Below are experts of layer 4 (counted from 0) of a mixture-of-experts language model. Rows are named up (a neuron's input weights, with its number), down (a neuron's output weights, with its number) and show model dimensions 256-287. Each number is 500 + 25 x the weight over its row's rms, rounded and kept within 0 to 999. Numbers have three digits each.
Before each expert's rows: "comes after" lists some tokens at least twice as common just before its tokens as in all text. This comes from a sample of Wikipedia text that the model never trained on. Tokens count by the router's weight.

# expert 15
comes after: " a", " was", " is", " were", " an", " are"
up0:499519491476509509531489495497533492468507479492482521490509490479490504495514533509501506503477
down0:494525508478523483488508527495482528507445508475514493480492504519499505517513533533485497503508

# expert 12
comes after: " in", " In", "In", " May", " October", " March"
up0:483480494501491512460487491478464489475496502507553519490494517480469547490489471519513511491544
down0:523440469486542510506474505503478524496470521521511487521515461537558489511507505483460475501535

# expert 11
comes after: " the", " a", ":", " of", " and", " an"
up0:497511464487482496501537488498476486472498514479514526509488505469507531486519508499480488435514
down0:526550516478540495483501457498471488516522441519463456522520468509465483518498527513518491489562

# expert 49
comes after: "\n", " =", " life", " season", " career", " name"
up0:514507449482506566509508511499522462509521494480481502506498491450496486501540494505513528473468
down0:465523557513507470478495521508472505533506506475500489444443501508510531507535499520492538498490

# expert 42
comes after: " \"", " (", " ", "-", " non", " a"
up0:511509446477487491526504499461547524473474496491466535525504515496476496509531488541513552484504
down0:480494508464513509484477496496474510502467488496485512482502502487483507520502507502488474467523

# expert 23
comes after: "\n", " was", "s", " it", " It", "\""
up0:540482495566515511463507470515517492494481492502476481473481499511488512494516490511544515517472
down0:507504503528509518512486513533492483503499502511518494496493507506476533496502500492478533503429

# expert 38
comes after: " the", " The", " his", " a", "The", " this"
up0:520498490522481490480544501481521501490550489487509497476527455501490513510519508521512522499523
down0:484492467512466502481497507519497510479485519521541515496481505550486508551480518537517476488527

# expert 18
comes after: "\n", ")", "\"", " Party", " Born", " such"
up0:512479531523476485507492513495524496514540451512468504495479495482490519508511489527537517523485
down0:474482504493538460498530508468412532485489521500505505485459467530552556461507523495526495461515

# expert 45
comes after: " the", " his", " The", " ", " their", " its"
up0:466515501521519531514506470470513502484528480472504478479500481513518450501521517522506507505509
down0:489477517505495502499483520470456495500471470500455504561499508480491508557511520532477517483492

# expert 2
comes after: "\n", " |", ")", "==", " ", "."
up0:517500537505525492514502511542530514485513471547508497489528497508513471520536496479480495536508
down0:510516525479525505497504508525500509484508495485518475530471518465486492481498493524534500510488

# expert 19
comes after: " the", " a", " of", " The", " his", "'"
up0:462483500507543501537482500498467458505525460467473500461491469477482498502489522513474487466508
down0:500514531478520535509482445511478480488531522489497471489524506496516482537509495482491485534547

# expert 30
comes after: ".", "\n", " |", "==", ")", " =="
up0:503475466503493514523501533504486521473522505493443477460491484461481457463540486505524515546495
down0:514471551485489514484453465523464496459480511486514506506476505557501487561524508505517542479492

# expert 48
comes after: ",", "s", " 0", ")", " %", " one"
up0:496517466506501501524485537463481487484548498451496483527496479472531541507530488503481538514447
down0:487489494495490493549537506469525506516510522506480460485497560454503531491477477495511464526447

# expert 37
comes after: " |", "|", ":", ";", " 1", " 2"
up0:531525490503485492482491535512490497529509499520464485508528479420496517500585465521487513546517
down0:537481493533488553527489454486473517545506508534506463542489499500488514547542460494496507504537

# expert 6
comes after: "-", "|", " |", "\n", " •", "|---|"
up0:507507501497511497512494521494537507519513475497534485521517508497518500478486448534510525495485
down0:493470507507452502484508461542495509450517468528517533501507490505473512519511498494556480485504

# expert 52
comes after: " |", "|", ";", "N", " MPC", " al"
up0:471541495509526497544534523504508538493496439522507483490526478501520493515525505525500545509504
down0:462479520558530479495463499507456492480437534461524468448509470521495524499508489487492457554512

# expert 8
comes after: " the", ",", ":", " A", " of", " St"
up0:491505480520450484503481539531496479515503544458456516485502484519507510483526535509531513493508
down0:497491480489482504476533459514506474481467503497495474497509538525484467505507510505526530501503

# expert 35
comes after: "\n", "|", "-", " Votes", "See", " Title"
up0:481480444569499508493519511521482499509535554485525477497467450489444469478534501518558500502516
down0:541537456534482506468489489510508491495518493474508506521511487543477482506507494505489532490495

# expert 4
comes after: " ", " 0", " 1", " 2", ")", " 3"
up0:490523462486477493509513481504538489514505463468507515545509511469517504524551500519500529455460
down0:512463472514546521487458496536528491541466513509544583508543497510509561520514494464525473527476

# expert 51
comes after: "'", "-", " 3", " 2", " \"", " 4"
up0:487518514523503517513514478482494490490503499455495520507502519481497458558522503509497530498570
down0:505480544479501485513503478466492478504464500446521534484513528541491476446506547495488507519515